config.toml
num_hidden_layers = 10
experts_per_token = 1
d_expert = 224
hidden_act = "squared_relu"
vocab_size = 8192
rope_fraction = 1.0
init_std_qkv = 0.0458
batch_tokens = 131072
Below are experts of layer 5 (counted from 0) of a mixture-of-experts language model. Rows are named router (the router's row for the expert), up (a neuron's input weights, with its number) and show model dimensions 32-63. Each number is 500 + 40 x the weight over its row's rms, rounded and kept within 0 to 999. Numbers have three digits each.
After each expert's rows: a language model's description of what the expert responds to. This comes from a sample of Wikipedia text that the model never trained on.

# expert 13
router:568468509428458453529491517403502511465445389528508430442576581484456516575542492519518552480554
up0:479546512452471509567418493524473502445413430457481440516528541485512524481485472500487486475543
up1:538517449506471504558503458546532542479460485504559477502494493468478549491511530456532511536509
up2:503440432502520525529489468496539543495492483505550525454525558487533534547463470441519516494573
up3:442486518458526593480476479477570451494455451533512486465552524521507525476493512456453508492478
up4:573520429530477456470467494537506483552513510572468552465473489524450541461495487454442514583398
up5:441529483586539424546494538559448574506452495524498519469533489511487486456486510428501542487507
up6:436465532540572540390566508579518532478537492476493514489484511461509566510456507464507559508511
up7:537472565492472523570467532425528529395459464477498482507537476488399464537516572438556567524488
up8:430504507464554540521538457435485497532526490477580526541574546455502519552474540472440462497488
up9:536472427486460609506487517480536490495509478561508481559530472504508542527513488529479511472467
up10:499478509413527568549530507506490429530513505425466506478469507416559500578399453527455530487445
up11:525489498449490546567503508545511494464445496494506496575503517449540496477509530529470537587499
up12:474501484496504479557500472487552492490463483525500528429538493447459554481459480589539518538407
up13:542424478527526454521413570432482455572427446464493476500506584491436564484489455509510490451525
up14:444480455449562524546531439500414465484403503527483452509535552508460492496475508527491488479421
up15:487495413442493537523454542442491561516446483528462503466558490536479566480520496494553517521538
up16:459426539483567502508473508450532543538546485489515479508515580474521460438532483505532471490467
up17:510448518500562497517505477452449443517443474498552535510479469464529460483541522516500517517543
up18:551506536427524526541480452471481559474520436491502419473520468472473506498458466470512483526531
up19:549584507484477536426527439516452510444522523514519488478451574476414491471416497457468494525522
up20:616538550471466519499470575485534506451534474504514423527485545476511574442467553463439417500500
What it handles: Determiners and possessives. Articles and possessives (the, a, his, its, their) before nouns like first or time, plus hyphens starting list items.

# expert 0
router:451516486530456491441540487452444494620478474521500504423525515514511483546531467567557508496508
up0:504507614513490504462520495457601501487516532521517500498531574426543472530448508529444494459422
up1:529473510547540435499532536528486498449517456428458541534526576495542504483535505525499457583524
up2:496540562467440504548485491539474511509394500512503446505532503486558553528519455557491470532574
up3:542517511444488529481513526476555496533521539527518491516518567465406527476481530498469508535486
up4:518508507533512550479530525548543558459545450483510493517470492472483531516439538465450471518525
up5:518583466445487553542573459505508517486482491469420555494562540515487532488385480460488464497507
up6:528480453491579545514453538501500489491495547486528487552473551445513528508480517541489500537534
up7:501466434458526541527471520471529524450468422521537509534519496568529462441574493492531472534490
up8:541478436416493504527483474553493555525467527446449562507560511503428513500445421508488506504476
up9:558513478485447515451481493506503485406462513448462493518489532467464482445451557526482482534493
up10:491466538450483504496467529518546476465428480511495555534488543467490506546477512529511494543500
up11:467518566537480528512560491530531511470521513434475550512472540470498492503563501415429469528523
up12:492534524515522501477473398512501500513422442511550413482460563446555494490499491496499478534510
up13:528513450499442545511555494574456503484505402513541532519466581518490535484449500508516536629558
up14:533538527510537530447479466445498471479540475494484499575492557519509541538471525489531551468434
up15:484464485440517529555478468516510544552475492475447446525502562484555521512487514450546464458495
up16:561487476497543527450517444500505547472493503467491530430457510465573512498518468510510522484472
up17:425492455546513583498585512517549502432437510562528511539471530425421464523507572524528496535528
up18:522467506435515534514481471514517516480463412481488508540499541550510492461490519473493516518455
up19:440530537481522521511433517521583538481521495552460528485505570494455470427491528475507517497533
up20:510491474476493577462540474527550571441488490409471480546470553451471475481436468493464517461454
What it handles: Function words, mid-phrase. Common connectives and prepositions mid-sentence like and, to, in, by, (, plus some word pieces in running prose such as policy, leaders.

# expert 11
router:440462573400482414482464464529527463543409549506507423539557482534481519529523516496448518439544
up0:455427423467488515532539505494563487420479499501492510510561497486498524496447515525477525523562
up1:542508529494433514534538447510513532548456490524540510515511481523568567570504505535462435501489
up2:502480432517441472497567534492467476465465508526526591501475600530544504503503581432494463548496
up3:517519484473508510523555533549486477587471463495505522523445520429509531461400506494455528480512
up4:510560444476502545459515549519473434586495442476476499546489529428491515526407520511501496518495
up5:469565537503518468510487510496490474457381445497417484541436553475552529516425512560515484531504
up6:488465500507455430532509529482566482462400503530509545569482530551521553524483542476476493463441
up7:513505527551515467567529466547547541542528457501504527516531471446521517477509486488403495476455
up8:411523513489468448568505457497476422474502456453539477515484504539480500542554546492573514479533
up9:417477539446543449534470586554542511542452489460565536540455480537508497552489488510494517458488
up10:520602460502504558522553512532515523475496505460489496543523500539497478474490541476426452547513
up11:506502536481497480481533491539483445455367533497544564555494547428492584474513436509504488452518
up12:506443433447452444546484537510538454494481504510420455550549505562490444473466486507476427524465
up13:477517425527487474524516503558480541530504418471536483577562464497545514496477498450507510600525
up14:490536462437485461533490507502511461497415508493452500534556430524491443486523482454446481498506
up15:524426494495539445540507548494481461548372467509456459478466433483503464479473524466538466431439
up16:501464470433502538473481535492475441519508546467463527498501528561449472499553531529515502492440
up17:491492507444486510473567491560470470494421483464503522476452549417483560490462581533434486462527
up18:514553510487491463612516471512477562476445499514429443472473423494470481541547436513473518527494
up19:501430547524535528496424533450503461513505459498532500504464504486487489436466537551535536533519
up20:497529498512523457532497488517465498421450484491467470463560498520570519476496531430413479491520
What it handles: Romance-style word syllables. Mid-word syllables, especially "ti", "ci", "que", in words like constitution, negotiations, facilitating and in Spanish or Italian names.

# expert 4
router:498504584527489424484457452495458492423527422538444487506458480494420501544437487500480567500539
up0:560499578543492415480528438534484463499482563569445547452509447518473474502443505476478458461523
up1:462507457416503534534505487402506530454472452560535498483406503538471545434497496525480524567481
up2:532514486553575472543548504552522482477503527477492534498494443448427491435433546545490459466494
up3:554496516538548489486474527519421485451524478574447476511426492424404490567428488471474536561446
up4:564489451505553444506473539487568448462544448480561535530505501473444575529462565446499467504445
up5:496514532576539478500475461499590527449560500515441570463469431465459540570474477507502490539451
up6:505499478504508447493520517553516500495536460540523568540494512509585537553460541546529530544474
up7:518496497491533497500521496571492485437600456481483498528548499496456550525511505499464525553492
up8:460503464446503443433459515512454512413535441532461574488463505489478533501503565495508495527539
up9:512559552463500490541541484530576492510510452532438444505547495575445476529480457522530523502475
up10:437507514453604507491516582537510499497438456513475500502475540509576576487493523487514479472432
up11:488506477493527500548439502519519513572504487470436506442525481485513548517480492549533478487490
up12:533469515492446545422484472510513438431488515523499567521510469538534528510473590447478501572511
up13:503500501482459514491511523480494492508510467507470522514477580503524602502452509551566493550499
up14:468465480568534470566487518460533496504425481510552500552462541510486511520482530533474501518536
up15:546490520458522483477462512542523440487511543442478541486441554477496563488505518510463572513422
up16:470516401457446518566469527547502466499532526442443471493503469541471544497503532588451514516485
up17:532500509531489512497455555446448434446477460529533502490430501493438546526475510425457553483566
up18:546470455557513435554493520553480455493521439541464451556487532475484481486510509520444496576466
up19:525494499512530513489505502527439545439446486469469553510485496496564509535456493573447557535489
up20:517452481458586404475526520552461454483487476523499507555511551449511564517445544560505462493513
What it handles: Non-Latin bytes, symbols. Byte pieces of non-Latin scripts (Devanagari, Greek, CJK) plus hyphens, dashes, apostrophes and digits inside tables and compounds, like biomarker-based.

# expert 9
router:588509398480516454432458481569508565462490487498450522464493543482529512421521588561519499466414
up0:524498500527500510532448503441496527485544515540488480563545461480514514476493596438567518562562
up1:559529566556461548470442516504501534518531506489536529537514507455504431544443497438463531482531
up2:495538522457537532492598500497533560479486480483438529494520564569500493438448476512528450460546
up3:436492493410427486514527603516545519485505453488508561527551535505542560490471536460522514491496
up4:483474498508479559536514602457484571503480542518485535472460544486452496503453591533546476539453
up5:495465469516479513409503566486396505518508504520516512613473517542503542598477497569513475433526
up6:518516487534526554559538413534479529464501450516430442560479453442552499516518548455528498483542
up7:489535498579444458422472492531561511472498473558544498590524494493441432570446524526496467485565
up8:550475408522536514486474507539515432488464514491523487492532491487477498483510554481530483498461
up9:495503508535579560455509544520528581468511475533536498442464420498571522457549487436486472506478
up10:540499439454525501542497526439511517503524465501481510492483488468520516498511537533521553509480
up11:545527480541535551428549441517531493441459492512531484439476468485490475540470531563497600475502
up12:450484499487529469460525528547594512488481549505544527472542515444601496490471539372476519483478
up13:510464466512501513496567467458506500554492529490560494523485505493573527523477542418460503538492
up14:486507417512504470494510555475524476466478426430528497509477461552604497467423450391500493493538
up15:515511456489542593509461510495510488524482443544471517459552494496448428536418588540513467483550
up16:482596398533491499507427561580514508464466528465524484429471463469489433513460436501496529541550
up17:488590411529516441364520490485476493456504524476499512478471534510492574553483487500490517420489
up18:538493554558473479519419452475477565478514554528572552494511510495509468521473514479504500469485
up19:505516504563441488538464531468520456467395406494507431540527470445486500560539467486451584505489
up20:512519545515529473475490481474465594493532549422426477509463546532546549595456469466495519518441
What it handles: Line breaks and headings. Newlines, sentence-final periods, and the equals signs opening section headings, plus a few words like whom, Mc, Votes, Succeeded.

# expert 10
router:459519491529459487435536484461452494618481470518502502428524521510517484548529474572560513492524
up0:529519523475520494489527433577515496489468499457526519458453526431503536562477636475509428481543
up1:555478452487538497560571450577512436515495506458388506510557481499527523466442504402442479466524
up2:470426409461471476508550533528546457499447569482498478495535496463501542503499544476465494500543
up3:472534475525485512529522508490503452450516489449409504505578462490490511509416564531503547532496
up4:472451480509500554618579455476539547520517488511512541559523544429568456520510523541470511408570
up5:462480529500479463543505607458485455526503516526475403541498528514559555486512531438490518491522
up6:508452485475534503588503419590505479478553557527540494520460543457479481489474511507483511510485
up7:531481415581481512466539491482516487466420405515482441497447592498403532466532490443543507471497
up8:469494455519504477541517544476543497576584504510463466514493487460557515441498493419513557473467
up9:450507487448536475497554479517473536510490547519550432466485439413487511438492643530474449450495
up10:544479475489445525453499482606548507474481484465521575443506530480482497463488455542394535501550
up11:548544464477542567565436485515479441507457490482539479518525537477489528533470563479417538486442
up12:535474478500516557507557483432491472508510451470479554472487520475530530454456489556524568510472
up13:548488453519506539462466532455493488532509506470446501478487527444532491447486493434513475524473
up14:487524490522507499558501508498513458542451551506444489472393539512562481518463502423483518572487
up15:483425472409550491493537504481488516463469558437453496545545472480443475517470524526474497518489
up16:505438555468478519505484493550545503532490527426513554504529471408480503471463516498502463492453
up17:493443551547532505564493412521508479516465495521573530443484490444458510557462490431416560450492
up18:487492431502494495521474500550517446517448420478516434460519519431432504504512476464481450450473
up19:549472490540524561601502477435451484514508458500450542452495511500514438466491583426435474446483
up20:526457539470459535508530531503512482453500468465402480518516571494444537471475464493498493461537
What it handles: Quantifiers and succession. Quantity and number words like many, least, eight, teen, plus Succeeded in officeholder tables and commas or years after dates.

# expert 12
router:462519496532455486446539480461447499621486474524500503426525526510510480545530469574561505496516
up0:522529504505507530501512533502487522475448486441472467458426470493439521507438512488505433492469
up1:443491489462565510572468543515559448504489465500446512526481507487555538507472442529536473468518
up2:457478512484525510525461430439540493470435479429491539497525453504475556512400516471523577468512
up3:529512469505511519528429428550524495563510480589504508522545553553528461473471561490505496483470
up4:525434469490521520551509495609455497492510469461475480486555546418416499515512476566512503537508
up5:461551453520516499469479443441529478509528493466520490538495588482514416496463561477514523470485
up6:515472496501533481488487528511539525497481414541502534586511531472572489526521470490389476527492
up7:477507538508550552530533512501528545507499487488490524471449489522424474492485500405476454453544
up8:493449513540533536510564453518523551444434558481545567473488477492527475513480505393515481503495
up9:546473470467526524522438532538491473438495472489543470507486509483471553595514496461480534523459
up10:509486551544505515462539483551509457486509486460483505534470549547496523532498536511439442485507
up11:493495446572452533499532487477585461552420468492471552455464519530536485492488536486529559509538
up12:500559493475496478560459437566546518539461519420419531544487524498501421499440489485572511513446
up13:435503530452446490544492504512552444514528505485509435535473496424486506456506564448530458551465
up14:549550469492487459484591497493488457507478549453427454490492508459548524450440526527509515463540
up15:527548561478494504533441569568516485534457459478468507567487524494535519438489563533466570559496
up16:540483509533531579515509456534523529482478440469484554534421495443515468469427486521449589471421
up17:536512492616486527457562503483528499456522496511564474518485523443537476500473506459473474527501
up18:486492504518491508567450431463438443522501513478460531468459467450492541547481534509506550485541
up19:449523477434507514488550536434482500517449478503440530535503496490554509535452423467489560526530
up20:474475463469528510434465491516538475495473468459470514519555457462566516421517495485533531510494
What it handles: Capitalized name openings. First pieces of capitalized proper names and foreign words, like Gr, Ba, Marc, Cass(iano), Atl(as), and World in World War.

# expert 5
router:493434425549549491493429502432565520478444525526495499448405476504574506560473463507500590512483
up0:485496525501468520548434562514509543558509467511453454520506565524498509524534524496437522527479
up1:526496529578482486486472531483549521508425484523488494505431523477507540513556499544480536456499
up2:531490459466510522507453509481568519467472494452485504522468516408483506512497559492550506458496
up3:541451465473488470548537496527433536532487461567521469547528475515476489449453460525461517496469
up4:500504517557529508509442526515457501445509522523453479505453500504520549544501542480495503429541
up5:552527426538525482533549481474441536507492427465470520527437489561515518496593473497441457534512
up6:535490495504573564442504517478495518588468470466542536507464485492555535532506551572468498521491
up7:556423471555512528479516462482557470483479479505512535518505483461507507421463432486524449534428
up8:521464471498473540548506532532503534489460500422477499511447536492512530503516479505516513456492
up9:512527426516550489465500515545548499517434498516491461449570493443450566498543509543531459506535
up10:556537496430556531453485520516480493440378475479486483458464554476550525553488561511394530510500
up11:504484438509459592562529448475510567524522478528432498499468538512488533521447505554515487531486
up12:450515528473425515522477528487497544507508503523538517554436485459529486492525534496441519488505
up13:520500543466519477522429546529483506522488511493530497498516520525496452470512549471435467524443
up14:519477492466552509495488484425527568499393507556522504537529471546510434517507513426477530498439
up15:526499489382466528503572508483475537543418453499458502559535534434546523514470512468466487454471
up16:528490524500460561436493501510521514471521575500476467489444508473497639481592531467502559503459
up17:482445420537563470498496449493499505463513485517549500541488460452437535511510535450575520498440
up18:492425499522600493514635545457477491491503537497493519550534532521542515525544472515481454548559
up19:494577504539513523486468484442466504560522511409453513505501519411490497469467572449440545538509
up20:545602472485482484454511488556508575524545453418443530524495499537508474466465488484461536508461
What it handles: Past participles and verbs. Verb endings and past verbs after was/were/he, such as dismiss-ed, rescue-d, used, began, said, plus however and prepositions after verbs.

# expert 15
router:451613588527483496531516474533534442575534493492546532543493509532550481429535506473461500467528
up0:514586560529504438555511419497557516508555550506556530435556496482484540463517510486512500431536
up1:464597536457494528562502573548506584504522470507528582460464507458446569462531467429571491470528
up2:429523497515505541501537484508525481492540466537490559464519498550544481440531465527443481528448
up3:461494467517546532443531484522507472604490522514428452499503465447465511468459545460452550456503
up4:497499546522466529500442473504491484526455514464583513485488433435502468496459515459479515469464
up5:451543583506537471514520503500544555475463546517504519508440471470520490487427504484505488496487
up6:508476454534457540501513451555539480599477476464485473494519549435472469470462479431449463513500
up7:451562528507460489534553494537502528497576519540528487424559548450500480441537552476509499421507
up8:490530486471566453445506413441515498584552538518497459473496515483566515437526535495436500427495
up9:536484513508464532512462523596568525510521445454481538490538518483464498456486435520422448480526
up10:501537505475510506542501451515547504414537520556546503459539527499493492501492544468454560515505
up11:586560543517474454488447506544527464467509510522502459435528524436506484484569554498478470543505
up12:499568528479480640507518461504552517514533382492498517499543575550540515479526503450521457465513
up13:548513538488480567450498549546537442495562527462528561481475525489477534454537510478447429470540
up14:464493541522493548522476453559470521503501522511515571534491486487520495451524511475485491481491
up15:468459561472456569480477543483471482477519510478568549492541504518475529450541456435563517507529
up16:476556526515506486487443482573500503559581461561512501455499418500550522478486484481503533546478
up17:552534476545492520488451483556477516476453543511551496531498557495523538414448485430475473499467
up18:468482545477469478461536413529572487488454533492438507447555538464515569554428527498423504564544
up19:508487507492471553544523440465435480470478552467511569512489465542538476439534478458461529532555
up20:475475532504547488490444414492583465512528462542482512547509492540476503483448490469502587467494
What it handles: Table pipes and dashes. Pipe characters and dashes in wiki table rows and separators (|---|), plus comparison or location words such as or, than, along, below.

# expert 6
router:454573507463517578462448549491480440512550515508586484536513499485448494550520504528479513555587
up0:534581512452568509504435444524524443473494481458485497514517526432430488529544481470562473504544
up1:490497574539519459525486493473511438460504498523541489452499470536473532391468415439426483488475
up2:456494476506452514526436524499508507487545492497585517426507489471508515550432506464506534468521
up3:489498459507466504515488518450557533510514458433437473536508567460451498477448506477482537458472
up4:468554464547514489540502492469439527500570487510534511485529474507506578449455470460507441530581
up5:495484540433481469495442552494528487481467476544506511492519572510529482493592492549453452517539
up6:464540481445482440533450494461495483462493472434495465481494509471418523495520497464513504473542
up7:513443525523558526561492474460554492441545482463548485425452449490455509490460475430489575521511
up8:521498487482522538489522544478504493447540553418547420514470504559498582461595498552486479485528
up9:566494495506490532545490531481566524526605506510525488480569482529538555454483511470533501487565
up10:496468540501506535508481525454421413435462565473520481516532565464516434502501535515505520497527
up11:499556470442487562526484493527523453464488443563560553539476488433552567478490508555498528447493
up12:482541522519486523501430500478480549548500525466499493540528484572485499527514495483437504560505
up13:527443520520501510468509522431483499363490445541578484534453482540567447498504467533502470528537
up14:507493523500502473507513453549467437444473512517421492501547451497508577516498491502503469588534
up15:557495506448449510539411584477504476534539484521436484613479495548458517513500532492488432526536
up16:541422546463519514429491523525491440457491515437460488549495562541545503454511483484499519460482
up17:463587468536447509472435486553506470473542503450462518483480482502559521461512572469497546561556
up18:447454504476583512487483453458503548450531458501540483563430457467470556562494547518448516596464
up19:494480537500506463523415536483426519488535473494475583573487419481528520486469521462477490513521
up20:490513402512503511535418503446509533456439477500554437567436484525504442491547487465500432502548
What it handles: Biographical and census nouns. Common nouns for life, time and place, like time, years, age, population, school, father, and infobox headers such as Personal information.

# expert 8
router:517465458526565587633487535524508516467478525494455541494503473489482532521491494467476393528456
up0:471442489474489559524495496505505487558437469511434501534499526510521550500435495496498471465455
up1:585463482519520517530522620446510514489473493463493458431540506418537541496515454472492436475453
up2:531524468462548506552557520564496554464531440435455535486499550504536454479498508535430456517483
up3:469432424490522468511483466478544602508540503495483491518449440491523482479556467442458517510467
up4:476490528519489433471484481500514540437453540547570506538472422557501462490544558576493470541508
up5:510566487397517487497500558534482578456491532463556562459495442450516487477489542512404496526532
up6:456495538481500541534586570510516448552467528482545516402489471441464540526477426511442463479519
up7:452482487496526522495490517525550519460466511520495548541505522474518572510471424415439479499479
up8:516464472446461532515564475583477541491503458493441485520574460489505452497509496442433429450496
up9:545467406445447487547438506487500540524502501512480458490576478472500502494477504456520465540468
up10:495465520514387468513495450557452532527569504507474437560543537523454511474415518463456490469449
up11:467459443518532501395503480531529517444512537524445462461486523513546458448439501502400467479533
up12:528442495548506546503526461557463422529495492444538518538588606468560473518466474473438436570488
up13:538481472519509521485531484509508512447449518501514540491500516465541478531521460504515495376465
up14:519477539469527504554494465520440500489484445516496460538444550485430593554490582481502562527471
up15:449469568511405453488530545523512452462463433424451448470438508519535537550448530571490517496528
up16:553472482561553537551488493592520526552471476489535588464493434501583573543470539497505506503530
up17:508512452417477565529517483512509539443444492494524506509571501514516429569505463503391460517462
up18:439496553398482548471477449587516485520551464465511440563509541524481485530450500499432507485529
up19:500512524515527526549535603503525544550438507485527471492536526477522487474472524496444559467483
up20:486461509469458542532531540483495520496466498480424400456482496564507529543509474509432477539516
What it handles: Lowercase word openings. First piece of a split lowercase word after a, the, to, like impr(essed), res, comp, ass, plus Scientific in classification boxes.

# expert 2
router:583485548505441485501496532560483426428476487501489496513488492474504452435463453487500558493505
up0:516582528543466522507489503503494443455483499483399423491519498554497488471425450505487473456534
up1:542415568580494475412481469480494450506508519512512518520548528475509453526512500473464477488453
up2:553474509562534498496496454441512474480485491468550557452553576488528574466483480507408526447504
up3:480428473501558474471551484457519491501432536478546455485442473489440512511476518494436456439572
up4:439498499524510497492454463550546412497436510484522549475473448477553370494510565471453510502505
up5:502520499491539492444547465468431460493471451459520595527537496496525483455491480504530535516511
up6:463507475565453482501465506504498540528548480485506488580478466474552449472478566511504503474535
up7:483503459554418451563486557479512469455510492493485446544426542468470463449488500508493514530522
up8:514551437563479555500491498536491509452431523485401453459466432532508508470444486489440467490533
up9:471478484495542514435537457473472525419470513501485505480531519480492498470472494479496543482484
up10:417503506481429548544576490503552475535500462520469518548485490484513539506506548499511519580546
up11:485545504532483511507428566471427478493466510492454498474474546460572473456430452512444438445514
up12:563446456471454499494461578519516502602511496535519441557482526547492501479511481540488445515579
up13:582565492489496489538522396480498450480413461526524546492472498524521509504454502459409490551467
up14:511476464504455501486500418507580560504509545531530502584498512444505493551543537521475485506486
up15:435468505496476516431573442466575511496467499474526521479478464504585588455564491483496467479461
up16:583584571470553479472522548495488411511442485561507452519523486468501455502468542501510507521475
up17:525429511429484487464565535489472502516468489479507526443494419474485550473453494527479533452402
up18:523477531484557527559518441443511482484496518518437515510422478446422521498508386487462425508468
up19:486501573465437555507491478538511504499522526456539559553563457501525473486503526507537457503526
up20:404522537511441521503541476519509548453561540483494555484452556504491509497496501484505541453523
What it handles: Field separators, colons. Punctuation separating labels from values in infoboxes and tables, especially colons after field names and | cells, also ;, =, dashes.

# expert 14
router:447521490518443495442540471449454485622483461521506495435508528505517485547529471560556524495536
up0:495402519474534410480497507512436491507570455475473526506521556477483505474461540503436537510475
up1:446442418489554493447473512528516460481480483484444516552479547482474477514470541450439450537569
up2:578475476484507501592575527495450448492505502496468537525511534535493508486469585507415515401512
up3:461521536457477507502548491463529451481485542452499539531545517553463576486478493497539444542459
up4:453485486415539513513575504509550478537410447520486560499489545476463483508476573461496541522530
up5:469517453502477505557513448519572486466473521534444523543514503507491499546455561459501450550499
up6:471516507499476467492573508537565456452508514466535525461462478529566478594502461502467565488531
up7:491484486500508528502480482547509468411452501445525519528472543504537473436477593527516491507570
up8:478452508494438570534541554530457582535515438506484477508439553497434558521518520537455471461528
up9:549467529521503476481496516559479505478537527478463549494485457499486572488471540505469416587523
up10:430520430514496525482500465501478509431515564511480570441499514489545562534452539483459493537556
up11:521550486531525482457500506571451564432456535462456538524472488504468457508465529482546533543448
up12:462479572526498498507450476536523545442481471468456518610517470479591462500455539555459564502476
up13:541517537525467465501558497527572488473607543473516536511510497496568527518525540446508522552521
up14:450516447568489486474558479489488483541499536513496532528469500529469507459437548514520558492484
up15:579518450527524490466466481462470550480437459502545547533536516465586529477453567509494504536481
up16:451533530497519480467425492512560478460533461491453540582476506500452437504453499510480527496570
up17:509513505550461528483518509535632533506539492480511484550506531515491463437484524492501493510545
up18:546546463473496528443485493519488538407438540482534528509502593480495484405513591482496482498510
up19:482504519519488509503503535524550536522458586482488494526499533449535462470391567510412520584551
up20:457504467443470486510549508494556508462473455435531499474526491449485432521414532449525520531497
What it handles: Numbers and name continuations. Numbers in sports scores, dates and tables, word-ending pieces of names like Tomato(es), Mar(cel), and no in census household phrasing.

# expert 1
router:484463531508483459550508454499484557459545586553493499522499526500520491511494512537550585504543
up0:471515505436477522446493542442561532436544507518482522547596524503496479478537470535457481458455
up1:484468464485466501473513494537553483476506482542506503499489451486493550506478590521527518497478
up2:530502478522477513541469457469548483530468520547548462546491494406536577420471547462488514419490
up3:577510451464541536530514484565509498464456517515474479528557415483541503461535503449424520515414
up4:494587466525431547500460527464527499521547551521527495547459477470498460456532559540465459502465
up5:438520472523504553486482481511411465539504562468487515491440453524503551492540563467526439505446
up6:513462475486491526551536496544501427471434520458433482475444541538503515464479502492455508482540
up7:509486443452444571491462535493523460471543502513503440482438456490517497526464485485534483518545
up8:521496459471535559546450568582530504549526483535531472569417453563470518526462565567443515482508
up9:494509556500464446472438581530486482469516497514533539539484557473470547483535580572468434479551
up10:546478471476521481499422477491562503496498493495495582513505477544418578494472491506466482449514
up11:536518471462456562487447478547497474468439461487520458526412524488524531435524540496519554539534
up12:486457509483458528519529537528510492486542520542481539486539528510541512531450550420506492465507
up13:395458482482511496499528505536559511405566413535509510580505504499432537525484480469562514503459
up14:547445471418464537484466479519538474490498566487488535480530571483414528467532539514566506514459
up15:525546508483499517555448521513509485526497559477488544495439423474482507507490537564439503462458
up16:456498495510553556441527566491513541495475503517488475500461537452508530508440559546470495480556
up17:456490396531522528542487564518487520538465469495540492470488512530568487497494551539441538515491
up18:419514455473464503531517495542575552448497475431595474466527541558571533492486502561454485544503
up19:473521491568464546436436505524471496571525461470469506546494477452457524476520575421558497451458
up20:477576455467556549464488541501515482522513532480476398476524510476462572537553584459479442486519
What it handles: Copula and linking verbs. Forms of be (is, was, were, been, being) after a subject, especially in definitional openings like "X is a village"; also commas.

# expert 7
router:465533535470431471449548478507449544561520582475579486469487577478477494475517502508561594481623
up0:411589504456512505489461535446492496540511472503554576524500521418482479445497530467457554511527
up1:471485468485496489491527512527582494521531498558587478552525529467536457415458536481569614505527
up2:577532516519511534466455521439452464514493476488466446544488552482551507453492509518497513527417
up3:424445442503473578468443492481491608494479516462487556585461506467447513539486528425491522514464
up4:514448473445520555474500545617524475480459397459443482508486456464490459533448506475451491525495
up5:445511548487504517509550501468489486532483486493498454455570525511511500410438524476553500444496
up6:470504491497570541497600508514500538448525492537500486552501507424586548507440571490460528473505
up7:516498438485550535518513512559490522522457428493403524414527531448473525498442546466477485465506
up8:459506471435486497494506483537492524559572455441575530493557557501546457438483566460428536475519
up9:534467518499520511524493428451495446491488521412499444547511558475504548526398501453455517476505
up10:530493525411537495567445507583488515494553516423479457482528533518491505482519545468487508423461
up11:461458545529490571487453537477578560489424431524407521549495534429502562537440455478467510488535
up12:511515466474484527576490497546506506407495474477484485530529590543546516408471538513515506531504
up13:519572520521485423541512482563559535512552522478589452534493538503460519460469454467526486535505
up14:513497504458493505533461477549570523516437558494517537473468535515447464403503544515543518504524
up15:554545457475485458580532453564519553447501449451571496487467602499536437489465510455518507431553
up16:564449546479506468466469495464508530505506434496552505532464502455496498432459541508394507570504
up17:445494514425530478487516495536471522494534519476585453511530542457535480422542503442462518435567
up18:410472471471507548442492450517488560441502550516504515447535521451538443493519585549522524427522
up19:470548479518574520470495471453505506509506416493517484540471455538517522510564509512452488559478
up20:510476513534532426568479468515491473497480479490472490506530509435503491539492499422475578508425
What it handles: Table headers, proper nouns. Capitalized words in tables, sports and war contexts, such as War, Cup, Team, Votes, plus closing parentheses, coordinates and "of".

# expert 3
router:549472499511549509482504476505505570425565466437447552527481522538485537435476544539488578545404
up0:481508494554629537500515527549548505515522473452438461546472502518598507577464582526455465521399
up1:482519498472517533465527548533528478460475507536465517506572542480471532503458545556525522470464
up2:513519479461493558441510428570455497507502445485457585426443480511510506463548536498466511517491
up3:507534441535520506485529544521544545438454422457576523515509550524499452543500452581437542528464
up4:503485491538518549477506565510588488493456492462520502531442477520472514583447469518522501458451
up5:467449467518460528467498527519530408487461502447495518422410527499504528485528517488555536549481
up6:487534497491500579484461532508538445494550488486514543545410545506410514520487476514530519507516
up7:570529487564544542474492480469462532463537430526492528506495503473458475525528493535542503519454
up8:588541516482455508474533524498496586474568420425464541515545480482539586509494557467520513521511
up9:500490458512490483469651532470479507569499515533483556471481568565520514530524506451502490526486
up10:540517495555496476542555527475493489534481554531527505538506451437440571494483585459503535504438
up11:517473513498523488459475449497536463516527475426500531484609539465470519425417481566474612500552
up12:526453464537565451501490488482478448427524498465543518529491494510456529457515527514541592522494
up13:501498514510554456434460521573493529479449531452527640537450477467523487445516501470495525525537
up14:528528415506529455505535420571540529497520522494418532493480517516449475459491554530472518472485
up15:513444491488576530449505523482470513535438513473492476547496538532508528488550532549466490563453
up16:494514496500429552452459505441570470495553500463493532516420502490487465478451516542475499597478
up17:598536539511545478482507544500467509463516514471422587495501505485502509475555498432467509545446
up18:428513469507649536514578534460532461464515566525509523572537480490499540448471495526501497505568
up19:563588548502456530466455467507472556469472467479470509497497542469490542440482496476478563499484
up20:501539523448492509535582478489489519554526425599463536541479473509538488485492482470532463497466
What it handles: Mid-word name pieces. Short letter pieces inside proper names and rare words (Cob-b, Mol-n-ár, Panther-s), plus "Synonyms" in taxonomy lists and All/make.